config.toml
num_hidden_layers = 13
hidden_size = 256
n_experts = 128
experts_per_token = 8
d_expert = 32
d_shared_expert = 64
hidden_act = "geglu"
moe_layers = [0, 1, 2, 3, 4, 5, 6, 7, 8, 9, 10, 11, 12]
router_score = "sigmoid"
normalize_top_k = false
routed_scale = 0.707
balance_loss = 0.00397
balance_bias = false
shared_expert_gate = true
init_std_router = 0.007
lr_router = 0.000236
num_attention_heads = 8
num_key_value_heads = 8
head_dim = 32
vocab_size = 8192
norm = "rmsnorm"
norm_place = "pre"
norm_eps = 1e-05
positions = "rope"
rope_theta = 6780.0
rope_fraction = 1.0
qk_norm = false
attn_scale = 0.177
tie_word_embeddings = true
parallel_block = false
init = "trunc"
init_std_qkv = 0.0274
init_std_o = 0.0
init_std_up = 0.0274
init_std_down = 0.0
optimizer = "adam_variant"
learning_rate = 0.000507
beta1 = 0.9
weight_decay = 0.16
lr_head = 0.00564
max_grad_norm = 1.0
warmup_steps = 268
schedule = "wsd"
decay_fraction = 0.471
decay_shape = "linear"
final_lr_fraction = 0.05
batch_tokens = [16384, 32768, 65536, 131072]
max_seq_len = 512
doc_mask = true
train_tokens = 315500000
max_steps = 5323
dataset = "wikipedia_en"
Below are experts of layer 8 (counted from 0) of a mixture-of-experts language model. Rows are named router (the router's row for the expert), gate (a neuron's input weights, with its number), up (a neuron's input weights, with its number) and show model dimensions 192-255. Each number is 128 + 32 x the weight over its row's rms, rounded and kept within 0 to 255. Numbers have three digits each.
Before each expert's rows: "gets" lists some tokens that make up at least twice as much of what it gets as of all text; "comes after" lists some tokens at least twice as common just before its tokens as in all text. This comes from a sample of Wikipedia text that the model never trained on. Tokens count by the router's weight.

# expert 111
gets: " ", "2", "1", "0", "9", ","
comes after: " ", "2", "1", "0", "9", " May"
router:160127155072167136146096126087075118119140090097133088089184113116064083093065158097190103168114132096119132116115158133117105099099173087094120130115126126129111104148149164121095160118108119
gate0:143123118121109121157087149112108098096134169102116118119162148114073089151079120144184139118099138133133053080091200075096122180102093056180101147091146147120157123102073159143081156126097090
up0:096103091106110114170111061104137102098176159110163190070173100112062027133104174163161141088105120173124089125093150088170128138110125148148145205178114159083196129095142167124109136111136140
gate1:128127121115159129119140081088102191195084175110101116151147159152172190133115135137160116137121116108115139112145126099105183133080100127146153117125144114136141097103132107115117110097110124
up1:138088153117178155143115139130112062049134108144127183132106129119101031024146182074126128141136098140110181157115112124112082103168147163160151145129126095157125115126158172150125169162163113
gate2:104123055149109124127088168091148108121103038129144093137155194060111150088067188072145196090096159143153144223137110129156095131132098165126133114128145103126097140149086135089186198135096145
up2:157096184114110158093144116128124158112098178148185126120096111120133121141161036192087080130162123137144132095094089120127155117092140115097162150129147093129118177126087101132116116159097106
gate3:102120121117135143104159139119105170109161077061089120037150092121089101136146142151164086149134140128096181105143113143172153106093158125065110141135178066139124148143128119107050157103149170
up3:138187170114172140081173107120162187133088064089137091139144102133120185108091098110137094152100135150131132097171142126169136105151143120152085099114124100045151108067120130156151143113141057
gate4:119139136146131108093175137077107102168128084154147099188131123122164156085103036120128123089098150112082105137116157185095141141131124096139157127160158115118069083101073146126127109198053117
up4:122158117138112140026124141111123115187137095108136096143089096120164117128091077172091129103089171146133114102185102143135116145135193100112103137148072055107112140152143127125120095114145117
gate5:187122165115093097167130175139081166162145155099161128092110125080103138134121103137194134086137144123132173130120128121115144135121198070158168153102109099081126184149110124137088090023060177
up5:050107107120173145114157109115172111092122141099160163091165090127152111112189126120077136141180052187102171139150133124165094147151090174128134102162144131163118145099180127146137123147123087
gate6:134156144130105126232119077148123092139092106116127127094125160137157132161006117152119128096172142062153139171092103091105190110104108088161084059129073123094127109151112144114083150106116147
up6:141128147161120145114134169127101122086180137125110190139117090162169059110209092138091146111116098111125103128159101157156103164151157079084154149125233144153164132144095149171131136169134130
gate7:092110163123137107142072130143064111128119145108083081088158136102111122145017159121154095108109179108117143154106147096135140124088155114147127117085100134134142125121091117156056132162018105
up7:171126156134124152128137121131121108099101118131087101138201129142139171156100097117209153116139125167170109070126181161143137121078178085133095096103128097109081125144105134059114155086093106
gate8:105175104080160127126167107108141076125080115105116084170118145120149144101081144135121134093151169099132127139126105147132141101132169136108139113136101087147084194122156115129104078139077136
up8:099098166140051084100168064093104147086112087152090184128158085132136127136118116068118139140138185141155140093118114143095129076111126139164152099128111127126155131104109107114131153091147140
gate9:107162135132147164168144103096151153165113170086132054058127107117109123106113171148185117080117085187095113167181149128154120133114102144088131156101125172124074150150179124092166165197169103
up9:157124101140130132122153147133151066109084140151108138152087124133177119084115075078078121087160088160128114179105165048105147067094157089161146117125107105143103129126090124109112130115135176
gate10:130096185105192136179132117134148122108137106160060143113192137159133120100096133164150122091151115045146157134119134138103154107133133119187159079147107128108095163178092129138111092145107090
up10:138165066147122143113112139108118147167138151091138132080027153118129141102075075104103139082110163193128110174148129151123114158152076115118129128118134130120124128156111144103154142197111144
gate11:124167156178160075180164138133113106063147154133034117155155167155113119142053137082139088178127128134117066069136132096126117141136113112129067083086063135164087110136132136157079159117113099
up11:083111132195174072141123109133120129074138123146073128124155139128130107173051175090168082127151072143093099139115071117125105157140148096133116164106100145159107111208121149075072155145135112
gate12:139141124133130120158104114118120057130189163162136091072154105092162126126107181159157089121115152155149139099108178130151164113145201121119109144164074116132084174125116124081115139146098103
up12:088101133200168163120118162175134138131096047097092157181148152195127103143113097138174168099130081128143124147129059092107137178088113102160090095082175120119142109136099142124136125173114174
gate13:135121145149096092134136169056124131121101113133145167100143137137183114130133105096168093113117144154093132125160152096127096099184230175101113119115095138098061100122141133165126083075088148
up13:148123153078126113141101078137136108137143176148126110114144114112155096107139200047123125153087150155105088077151135152161113099146183176109127097099034088110118142131128129189120151103121116
gate14:098092169147134149162101151113127104154115118131132089088167145104165091143116106117149134134136074137108132077122072110173109172127126097138147164105068131079101115138121133139083134171071088
up14:096059136111145149228127154061139132110103082137134140076161106114239159150148130120139106163117054130113112120130101092113121076048182167111140146106089153158171088117202133144106134187122134
gate15:171103169111112146160111124122064101119111091109126183132164142098133077097084105154151139155132124062119159140146102178116132096033150049145126163073141148138163101150100155111103110123079166
up15:145133153151173127169141116123105127075148118102072134120217143153112159135141152119118024116160184140116161056104142115125091077116149072153116111116117126123112127117099123154162140104109121
gate16:192155149087114113178091131205106140137153116155135105124151117116125099055088124126129121167139139121127145098114081084113162119108134047106108119080117142160146112162144185157061167104073080
up16:115118183141142130093161160056131075160077163100086125136131135109071161196173060157125164142180051138118100123106128151078124126119151179114147087105107119157160141099133106098127116165164128
gate17:152106144126175132138086135091090112052135103122123106130176126146118111140101195103187118153148119119136109186131132142116102071086189117098161153110139123127124076138051135097060141053147144
up17:080142143126079106114127211199147145174103128134128127120054143130158143078110065173066142113161129153149100099124136157115119188163098139178098139124131153128109153132196112127175152123148152
gate18:095166109150151134180117139157105103140096047118168093126143122132184108055083126128205151135123061110164183164115093169135143091121163087044172091124101088138094149107158137118125168202107080
up18:123074160122145083090152128117171137104149168150087151108111132116092164223150137080062066176125166130091057083105149110078115164101123178174075140114142166154151090083174100143136115021177170
gate19:117133102112123126107143069114195132115128136100158186117202116131125044070094145128120151071120086146082100152170132138146131131089169101191120131129112165098142104095160139106132096168100138
up19:060091127102112136092050140161112159151154128137135133118095117124127121164136097153119189068117133124167019218153054154140128093142079134140164107141132129143186162155101113157107096117177111
gate20:164094116138152112121126136107075108133104067138117100138064129106089093149101155129135209129123083111104113133160123200077169101129097155144066130139096141115111109105136137085140199103159159
up20:139143078126092135155120095102094100130092115055083134080124112146075130099111113137121139198142136097123216113107076111163157090108130142116086085111049084088149129089098136101103181082198188
gate21:203110082127149146089121107158135180063105098106139122167148121145187114081086145062143113095145137176127054082150199143108122104154171149178112136116129139146073083100154128158111177160138106
up21:107111114124156169198077126187140142137184175108131151099104112154071126176141172164145148119108088113150152119093115115148144189127140136067111161191181112123147199192067148128134107148112103
gate22:154115138101138112172137119130108179137129105067161187103195129136076076105154111144128081150154115104140169069132119085109119114067139136112130171118139180108218124135189180149065119095154173
up22:116143107059137177133093139105092219127160120095131103124186134141138106069091152139150134146088098101131140127150131172141107177161143112098058212167130127092147123189111179086098175164127142
gate23:110144155168104135142123093126120103093108159103135134109143113124155087161067090151146111113150134170105107107099125053157116130175106075117160094122104103126165140090102117121088107171081112
up23:075075125158149128129046084140101147111104107077122130065161114151119074127069137105159175142121103146133102133081086103139129171145109122112158137126063132097131098126095130165077168134102113
gate24:110083118132123117107099132096088041087121087173098127116124099079191126201086149125201095074146080098071115208131110114077129105120154161125112131092108162134088092159189140138093095129093100
up24:086096075160128115108099126095165123107144129106100122136107126079175148134131175100134160085074120184114151177141151099160107113128130201150123181096158175144077102139129119127172132114127181
gate25:104120144091135131136156160126142166095149075101143098104139103119118171134101141117128091167108114130110149070127165153185122126096178109039142145091142127107119157110141135164113148128030121
up25:095160086138155113110129092142123176162137095118106129138099130077073111153189153120096161166095122173120108102155172134119138059115105208129100135070113173066130129095119143137109143113113128
gate26:128119142115121112135131141112146242150112124130138082126116109106096155171131150124126108153115150095109129119158124135134121039072091082150137129115138074131119056129125120133121189065116156
up26:119133155133137119124188076139120155174122117126117110102143104128068117225164193100113124086106192077094100069108120149148136069085040163134105110149116184048171133113141123149177113095148131
gate27:127159115165148106084085094118114125141109116089157116114144105152158143124102189144165129147106145116158080128173103111149111136135255155088050100119172110114060042160130100050125130169141159
up27:111119118122171134133157141117095165128084150169156152140124143126119152129178089098080164157141155146124163109130162097167093138120015133132201105132139117168162163140120142153086137154097106
gate28:094148092091099146120176082081142062123099009116121156161147142117082162136123145093109145158120175085055129128115117173135129044104147164147086114142119097064130101084140123090148131084117135
up28:153099151155133117147104189177083149133129139186095109156129125166096101170218097134133168157169074174157112116111191089145122170104121166080157144076165111213083126128146143152125161107168079
gate29:112091103160129115115094144146129071116135152184067150107088120134123101072096134142077066175138152132150150101152153126078124106107194096160151135144138192123121139169142104165122124150147129
up29:127101094128165092102101103119143140131132107062141148100093143151122147133138169066151126160112117141093126179153149172169109099142095223158135141108059124110122145101154139153133161131065094
gate30:142188175107168108132125152114097100085145145115141070102125081128080110092135161094113088167153144147139080096133197109139144091093153120097076137102107128142065093138144122179121145149091153
up30:104048159082124094133129136144192168128138089107129141115093117159107089113153164089150143167082125117151133102215179159149130123116102169130101122094158157115156134069182131151161164099127125
gate31:071165143135126150087120129099083096076150106132144071099143124072123144129044158094190195117106151144127129114119158138147121110153111070106149139158133097135097122163094132065133156146072116
up31:133143143125081183148107136074119136142140128155121029112156123144116117089070197109180139169124127125116149140152180151135122089076143129082137123109139055154081089108092160098132178063120157

# expert 40
gets: ",", " also", " have", " had", " has", "ly"
comes after: ".", ",", " that", " which", " In", " It"
router:142134095119129109136117181070094153098088066153080083107098154173085126070136100176142104197131134131100158132184159123081121123117179150100143097072112077197110078123157104172079156136193124
gate0:139123139132109130148115138145090179098100083128149157170154131122050115090167130115119163205162109165043154121182165107152143143100168107101101134116129178150101169126095185173089136172147099
up0:085167113143087133125160112167114149171131145108171128108072110155184145092114137161101151097061099156117160118086120134173146183123092153061126092167159118158102134142069123091166189110053151
gate1:139149150156153134138185137137138156158118057117134108131112115151082135091165093151133092226109168114120112089186146169131155149100203123094171129099110129161150128143161113171083157124094149
up1:139104122127125130098095138117103139124114137111098147167154154132149129118086121140131099071120103157137127149073123132154098066153030102153108111138106146112082112124114135084173121142147088
gate2:112177089168192099085176133105119158123133070112174118137070201138105115116100134090080104095121126125179084116137083140128143126151141038193103083144067091081110123107091199155120121108168166
up2:172114078136108112117183146098153175096123071138147139174085183132117137093050089117063106107135120174159072162104134157076152153172122067202143067149086075145117139166062131154129124172149127
gate3:187111038129150128141120177109114173156102095117082122171148098145064107124131116125135124190162143154098135106192208118120158147111169132171152105032143113107107093130124126140068183172168166
up3:064160177169126142152126116112065106116178172087143125131087101098148174092152151120105118088115173117168139133116093141152155131159183117100071192149101151088131161145108153068119125121116156
gate4:210199100125163134125138119138099116206150149094157045127131144177123144156122169085161068092118169078122088148123159135122173109139124056100128130107094147113096121180078151135099110171118091
up4:112097133161174115101164127102135066104123116137110174170082086107155141109114116175088126207141102135115181117158157147117050185135087154100104172181112131099198119070139093109164103155135129
gate5:151086157168134123133085142115114163116121091211112101125094161118170164101142111142115149198139151070119141111141119129082121081125185164077154155094124139135140115149180058153139163143137110
up5:130116130087096116158092090194158119080150168078158131133188151072133105121094144077111102077126137139171153115043162169172104148161088113152099103111106103121140150123091145104209096121188132
gate6:135130110097174153161175127111109191157157112135125174083197102141067108176106072098184087152084154089094106105097150130150116160097168159105142134101068144156108069090158134161102078160186146
up6:154131107098151153114215116137174145064034140170152055156108148143149139117120112168117148185167125149129108135126205115122145141130204152136159097096196135174163127156165099174151167159104080
gate7:152068092164168121108064143120130151102151133154148077135112118113062098071157131087143138103107112173096121153148098143144123189090087175075169111153085109180132148128018131088066123059174147
up7:099147152120082086183138098101133107123137143088120093157139096101200176104075158190061182156131100135155145122130080104147144121157176073100105123097212155078133125109151141159169130171068078
gate8:135112136117088173119142155055120113123128131143099109128143152140089084143127123123114142106141122096129123083144163120057076154095124152173135092143158134122133125163136131136147145154139161
up8:094119148148100161111023125133107093170166094142177183123155103146123107107157150161131106119135089175189091129088100106116132110099164079130134106114110103059074245083101178156111112160177148
gate9:129145189099118102161086114067141086081152187099149141149143173145114147123140175177199091120104219093126135093194097110178096099148113109102153136158099123074095116149097127200128185099120119
up9:109116108137101122081143128167126206162118040112128179173101141102095083140112146123072120131132070125145084145036130112131133122172163129111066115126153153120200169110214175056156088127111116
gate10:179131056105105113135160188110131048169123141102168125121111113135129134187133108126151090109139117137123163095135115135110117154110155118115145202058083080129103037213118093067133137126091176
up10:187135074092109124139164185115160113135130102126165151080116068158139148144095142110153164134153129182125135050161109143091111154133137087074171147040086162140118029140080160120146135142094135
gate11:165105126137090122170167134139089141100075065095104068164174127145178101094136190139108115208150144125123137099125083080128109068117125134124142084143168144163094130075159131104139113121139170
up11:130119142104106130168133158090176202108112098143124096083141155189155140068112190113141104169163142126144149160143155125097101091153157126195136106100108156181127147147151099141114103091172160
gate12:116162091126145110147160138146098186132140112147122148084134172133113154135085070180109134088155124143101191161128143114102131139141180188115121184077171105183152130150133123151120159130104168
up12:116161094195097088125112128149117114104139176146084153141142109124117177209111147153145158129151146161089135164097124097110121108135107111139075133097154148129134136105139112102163150081092092
gate13:165107111118120143122078115111136104161073173125162136212133153092179108064104123169096143108155197133159139132146166111129099154133147117145178074158137102170057122171118168157201133148089121
up13:193085114132129128160089091082160096100110169151133163223167151125148118110124112173073153127123178104130144172216149118114145154150133150141131053133121095209117103122178109102195153211090092
gate14:193131112081131112126110139107115125130112114170098066203170122132181144059090167166144107128148107150123155159204105112171166150120070114098167074148103167142108078160096097133109103147162062
up14:122141171173139136142157045170138122148120133052177196129131156127109100156173141086128159117075082133137068071056135128122108113134151106129136141141119067114102161094102147140182151121089147
gate15:071108112162146179199248142084128140104164102091071121138151149136146112139155137137119158163119139054139170110109120116064151141059106159136153125115093091119134198107120097199111169137128169
up15:154133170119114105077188111106169132124156143157126121152112155180169169077099164156106159124098124128122064095122189184110133145077058138123107139108121130131116173105147091164145088177115149
gate16:157190144152128080114130155124143151102090122144150140170141152118091124062145081172082134202133157062092123113127210078097137129115131122120156215118158090156180066086088096107101150155124119
up16:183127142146063113119193139112098154103068102129131138207149108104187156076078080188118126185115134113078186162106169145069160085139118110157155165103159091141158087115106118106065099096111127
gate17:106159143094128114151072163134178050107066126143163052150127143131109125067086146136136107151093153061131161131160153126111185049144162073067126115106175142066089112143074124112097116121206128
up17:155059172182155156125179114106113112111200155105057160107055109139146136188135167113136134131148123158111085119154124129134089201175135161175101098144120148172145141111157068120172109152043113
gate18:125101123081152128129109069127119105109155102169125099141080124091124108091117116164133081182150080147123167149063116076118151119126102093090156085101077105127158068101118101123099167180145146
up18:094164180189118125125151112129152150156126154106125171145141179158154142105074152098137148100125182119174118109192135177175091141098163136134086131179146097152069185100120143104131109078040113
gate19:101102139129083119152051154173128143175153109139154138138039118114185129074148162112210123198102122106148122048146156109137166149132168094161119119129125093118113165068095183124069191093129136
up19:173176086114177117169185098074163070163128125116178128134187156148078170165124094155086101091099101131142082215090128113156078151109062137119112138147137170131143080147125101129193079132125123
gate20:090153088159090098105097250112132145179138082128058105112143119157142164125077100142121081141133115167085135195160208122105114175108163138164152133054118098139125126195077130180134167151136179
up20:113109109168109132138116180048156159214150078092115115193146129152153118128077084152131089139076174133130135163146128177091178146117138147113067142110172108184153078131147116146184126145138151
gate21:133194116132091164141105165113116132073100151170101109124139108138048078051120106122110170147120103151127125163108161119184094127129194117090164119150177122179080126120079088182072110133164108
up21:083178133106107118128127103172083089129103084157123138117161128161181149155086130144112145122124128092100126117028071121107162094099138147152110127143162084084088110122177116230142106121083135
gate22:183179146132073149104132177097139164137121108169175099085113140129127171107108048130138127144168123147152124144141173129085143137101133170177134133138160131132165103156126138158056102143187106
up22:138162148082053159128087150144061186128122138199155103109107152117170158128134104140131118138166168111137129129112155077124191084149153154184102123151168114178175130154102130142115044148115124
gate23:142125111156208126142135084087123082077159128132143160074122131217103098119130105212143131129133140099114149057089165112101144193140120155102124111128136145186103101147142176141142165130175147
up23:150160139108192142129182081143077126130123167143157143161129125128126074137122111179177118110148164127128113103106160102137124146143117095104155097086127099140113123168135159201143102159145143
gate24:151131131139122118099120165141108086124095118074097147118151129177095113077131146139133145096089115155098199101115176169139159118109107131078121174121171078070119079063141126089114128114181189
up24:133148124140160135117151103142175149111166163134179142150108142173158194112111123084109080131128133107162068167140077081087116120124159111142110143105097173132148176164136169149140102160113050
gate25:136113130105137160093160082096093125145066098137125119138151156147116131116103156143166097205155143150087091109109127138100132103086197145123161056120178085104111142095149142178122138147151135
up25:125110143153183099126125128156144134140179129147132132093103078123130110183155105103152115054103125143151114135157153063175098140159064126158135212187079106094136133136120131110184107153139071
gate26:195101136208136121130139185111080154105050087131100095178117161158125147112100130137112114112123163099111137144133169132051145042061105143127151121098107126180153065125143094126155109099176140
up26:133059135158130078122087136084069157063060096159032151185124134141139145080112141144128119128120101122113186134156106087084159075161116138117124145090168112140131137131114090119136103158112148
gate27:229141110122162081166117130126109152104099143140182145142101112133097097068103138059156101130089136118110128105151167108122061096113124112142184127095152097105064112113143160194120144110173170
up27:212098161137182152137071126108157148124133150183104116143136076151113079157123117115115133116139154125127187128148207095159087101128204207142133151129155133066188142118159131077089106118168133
gate28:048097124125126116132156119083084191131108115145124144082127128193165112132138157127116189121105147096130111145143104153154109084077162169148142106108170108130177081111174079153121111189128095
up28:082105080180101158149123132158154145121179122062140124088129128187069088109132148130171158162133155141179098122139115130106135186079115077075110135136121148155172138083118102123090140089108102
gate29:112126128133148107185092112107042121145115097105106081113098162086097145160198165128081145142118162161069155124213121131124138125114185208073137151111139096149152102148108072117108190183122095
up29:139093071098135121155103130149102142100125129096075130098154129145116164133111173128123190135070062128125127093146162141162065139126118150125134180150136132091166148173102141130104137120134085
gate30:148116068126121125135144148139167102136170058092083170107120171126113118097226127214082127173118125100157171136160135160147191094099158184154090139147155146120108093083129107113157141139081123
up30:133123065122107132165136136171128063123154094118099098128188097124154165148097099153133142211066124130112126230147124146167195093067162179155112093135143156150127099100075140182152118095126105
gate31:104155119107088095154185129154127191051131085160063124088120126113089105108131078145139109175143184109056129099140180214110103138147126137116107107120151105150133132129159134188112140076171172
up31:105123197141123155107109155094149036150125096064115156177114094147108087119144131086121104100068154141111147070147058156099085049187085091170182155120106082183081162123120202146103060107122094

# expert 96
gets: " was", " is", "|", " as", " were", " be"
comes after: "\n", ",", " was", " It", " is", " which"
router:100105154139096067120128172115080108109083040141068117117146138089172149152110130136146064146154188108143189165149154095120147083144143158112108086138155069163094101104147089126098145109156145
gate0:168116204120113118098141141120106145178125104092136072143152127126176186128204090138148140128148161127100175104133164192100062124116115139119099137114119116114107054142091101133146121144131119
up0:109137153108173131091147145045114060091101144121117155117140162077101085155149150106174112111162180118114167136115119103107162138146098177118121174097155209149139099115181175153169140118134144
gate1:103117128152129093119065129170107101154084137143135075118140135126123136068116174089189095112158159170143100134175132112043094191127141127129135057111148096094073162137053155116085155182175089
up1:101105178100123100122101144151101070135099119133117087127126115106144142127161153133244119101133152178116123100158125120065138167109168125141085117091143094114056147156089149124109178141113054
gate2:166090155166183101114102126124194149086145074100123113073142112119230115166086126093085104102164104207086130171118119114163106133154117132107146093113161126073160135149170086105077129087168096
up2:115098143074172090128107118148167158137114113153072137127132122145167109134082143152090106079178161167094125179104112117146151116115103155135137049166147084115072114145087111069097140125154165
gate3:162171104171148135102116083157173084163110072090124110107142081139114114183153114189155138128144117177122133095102128166097131199117106173129130125096059137062095101127123073128083111134166120
up3:086111091111151188135122139188169106126131150173136078126126084120102108138140160136130117118150119134073129075141180079114171118099142061159136128206102122135048134111103107107073091172117073
gate4:230141152152136104082118135131054113118116105145140149117125122139187107144122175102173112100152175074117163126098181080095109127163109160141144150119092085153180172125126090096105103113192145
up4:174112147136088080098172194140114132062099135166108189159166156136099164106050170137149146129132148115190114126111207099126121140109099140167116115173097111118117207142137125155096136118154153
gate5:077101158110095106164137136202189125132085130179108135140120135166122128143070142192104124173186170138166127127142136189119136116097188156145155148136118140108126061104110133148147095126108100
up5:174112077151161139126119118128112157166174169084176115145083144156097140049160154081148110122064098140057068084165100117138124130139121112094119118082130193146127119091103144130126121073090138
gate6:092110138115121121126134145168079125145096162140069127079125130069146150119091115180103140115129168142106098136088125114149098094119142106172186117083182114097144177134075072126167150160111123
up6:199174095070121138157153090103127107151092149143162042128192129112135129150112130178124120131089103110126091138118144193148061143056156098170144114096126150142134111247135140191205083119085087
gate7:113079108166122185145128147108128051110133100158121118106142081074184096099137113104183175148118129107098134141076148095126073148107203187129106155133103128168149146145144070155111167111131152
up7:130152131179153103086116120091168160159116143131130080159122106102138135153116146088122098122108063172118131146121094140120115144193174159122140082157125122109085080152132100093078110111150096
gate8:157135080150175157148112089136078107090108102093076096108150150098126095121095145098131097105112149119152127161150156061184079128125132170139180113157099115171066119159123091148157117171168166
up8:113116057109158110139133124110097112117092123146111039132158100074149181126142113135194111096123135143100112115145102103142113152088144206149114119115121093136079136139111142133139101162141118
gate9:089162133075203076149141123088133072158126118144078122151180148099162127116093129164111139098130156158131146108119115151139140147155070197128114171149117077120102097135086101124138157176094163
up9:123143104147143092159111091160201137172145063129147132095152107187144141146108128091184151199124143143093116096090134141103142146111080200111088105133135072099138145105060123110127193129098153
gate10:157142131107173155135094136090141171140117062120112158098143135143130143133099116091094092122148146134093110169064115183116135112120160108076090082184192138192110082161138157148108108094175104
up10:169171152108099096109125162130123201140062061101093106098164127150213132135151128078098119125172146087094108130079133142076129104103145127119086096152194076167136133118146105131100148091173093
gate11:059162119110133124106179173090129103123112102134076154147127101107090076158162075147159134140139166136151185080144141114104183135162149103120099086188148090150082100152161144111115160100130161
up11:113111125162152110060147113160108098113146099124109132093143157103108159156095125087139192158162099105126106096074137109079208166134176144114103081128144171146120134146086167126142205170126118
gate12:069085124181145089136131138124098119102168128132075144142175125073142076111164151138086109117151112155096202082148104133121165136195108141111091131112147126143100116117089063127150167136138152
up12:083128105144123114174109061098108115005167101154138164151154077145140108130120132108153180148114108177171132187103115101170141126149155142128114134136127106112097197143169120189098169169108149
gate13:106086055115108068141128068148064072056137092134146165120103115162137198114155080145107126153151123135106076115191162142186121135163107141108114118132187113149156148200084094127188138171141121
up13:036117105126098087131151123124073121108073111150120107102139139117174113163121123139107090168110185156097132109183080187117159123169133106109128102085118092128116080165107087151115151060149111
gate14:120146115090119129157042135111102126107127106134029071095128109125127113146090097152129108107126160150107150080123139078145079135141202153108023125134173176146122109114149138077162127159128123
up14:144067071152136133128174133136128158118122139149188139125105137130117113111123137102113161166102091125160113117134127183133137155074111111106194097123066082118158191204096152203088168096162118
gate15:066184122149162118187122119102112095096097087134122105093124141136119111134107113130123120137128117145141190160140123076194105165135149087139105090111178101103076125159090118140068153128168121
up15:097114136127112114164124099083097095077103079173078072066099110101113140158114096174103134148146157164113207194157120085162114080150166121132086113138148082140047118158076089113084148113155128
gate16:068110151165163120151102082096140126145140159149093108025133081076148060122128130122129090119170136126163214152139134142121159127152147172114093111144139139129086135125136133143106151142160151
up16:110184125119113154076149095102110116200151115137131147171084135093082130104135119115085153157148125131107030107139141157141125119170114141153127116094117162064135141171143139166123056110107099
gate17:133189131114102126082143106117058098134115046108112163086106126117128128138146119123108127165118198105129101110175121118095118098150122123156078102115134043053155163143113192135127085110208138
up17:209127210058161111122132108126132141128063109118112096140127178154070160111110070158075086142119168099133165167136138070086072131142145092138167123099138166157118071145143167148146148176178092
gate18:099148195143081146130149175106073130124135136141127117121127132142151155100121197137102114150155108057123164133181031145132150100123200123166175158083156070140114105155129110109143082091128182
up18:195168095114164115112064123133161141190159178168166151121064131097127126162130201086138160121110116208162096091124180134109118145141123136087119137196128127078115178117088142092100134137122088
gate19:056141139062154096064104098163171106198083101106090119171157117036144102156094134085125105095130175166110181141165170177099121141123095147157184148141139150124068142143122107106112114162113127
up19:127166131130137133170077188176100062107089070138128089143122139145149105112106094120128121185130110144106126074082104085108100109154130094091118145162070094135076133078109161070079159133195145
gate20:143082121164153087111117112095111051141086105154125163170093114127183196137138092143163085067147171125110198102107122094099134112062112163147138101087143117170121084139134052110169073128116155
up20:132091117138161076133090136119114143096137116111090134179098096144144194141190097179126079135137129153110140094095124117105110133115114179153073159078104116139173132114097019099149111144099135
gate21:085055149196091137182103171146156075143187080057132101131126170110089095111122195108104070112140077144150158139155099077129087100172137116153071122159146153159111101117118140147057124100137087
up21:083137153180086135174104126187123085161192121094138090129101169117064141141148134150157099112152175098107134153145099118059152094181090142152076130118170159142110115134116109159073183099150136
gate22:171149161169113080104116152160093087145117118096086115091071103103122089092106139060111128164117129116070092130177073062113150112100163108111119142077128103116095127119132134103114224136130125
up22:122178190132151098115100189167106120176106108053111137137121167140127127052131220171092117098105128083084117137148107107094158127191146088116116158138176094089100143107073095067118110156146195
gate23:153129094136096126119106148114138138087121180045134122170181152134104089114096109183129117124104097142187120154125133065156162113089163094089122099151077100158154081135172115160155081092155174
up23:113143159110135163147147109119141124151131108166129114099078078116111121119110165086084146126112091106105142094182108207142084164129114156133129128074109126127146123102140163119102118137132079
gate24:097126125109111076127108125148120163094125151140099092085135140118095079124155134123150123184130130153090207202136124113135125100159081187145089144078146112141082082107126096084116137139139095
up24:198122103186109115125163199130113083120112063148216176153122131138144137154156130125209085161083094117143139107070103087129178173115095076123151175165137113120108155162094131152120116106174138
gate25:125104101163093062118149110102124123125121126136087121149113088073123168120165119119126138173115117142087197129142102082168189104119148216177140122134133131102142146107075094105119073113171146
up25:170151142119150073112109094135184157120075182100141139107131139135121147133104123127123166094139161170168086132197143163103117153149145175159158087122101145043081121097129085159073131110136130
gate26:124075095110113069160104169119083063144150082125106135105080130135100145112125071131106113162102163136110169132154123090108142085063154144092159121141164168192117148108139146135143168133157113
up26:136165156142139146122134121194169138139106129113186101070152109130160114104122139059112202043147102094121098117115175139144139161161130084126160173114163104114132180139126076106087046135117174
gate27:138117096102119093143129147138168107109131116123078107145119130113158191144108101125116106167082116172127106215124147129084115102081091135105107113155099049164079101137116140128162158164113084
up27:062127131129151153155091086226182106147164169116157186131160112147162115126103094141081109058124094107124147139080102132160116130163108104130074126142118125091121166185082176127169116134160132
gate28:049097110127189054145133071101189206172108124164122120084119115114132161110121132159085122119145196088140119130117155149112119065185104132171112120185106113173058071128111100100131135123146118
up28:050122067180186095176129106091160138171146143150119135011083096085161192110197105072069111079135213140102104128124129116144097097168143092141141113124155123153110082101082102067103192131154114
gate29:123127110163143113203107119090174138088097115134069177072197075109146150185114136123145103107133123118096128150074097059104132136096089160143129168134137125112102104133150066138136163150172104
up29:126137111152121100153174200119056176115122067127084132075183090185137136123134102145112103109117136157076168153109094106151166132172142183119168155077130142113101053078080073124151103112157124
gate30:181092098176135036112076149118190140154152188098095127180105165150140135092142199081123127147103143133143149054147191131131134148110151156119104042128125150135117086109110103099097155110126173
up30:169078143138103076121077154119157137137161163146088121181137143103148104136163168103094124100106163120116133065098177118106147081112183147150082068125138118108157166117045083064160130109125149
gate31:083162110150103146122119094146098053136025120144153170112126148058161139112085127158176102107129156127148186122118122104177106156100088124146186123151156105086064092127092096139083121085178162
up31:174053093113114147102118090100182133055179122130137138139159065127130079126118103030081193102077131134130157184172172126134126116108124131097073104121124140118145160160176146149112121124063126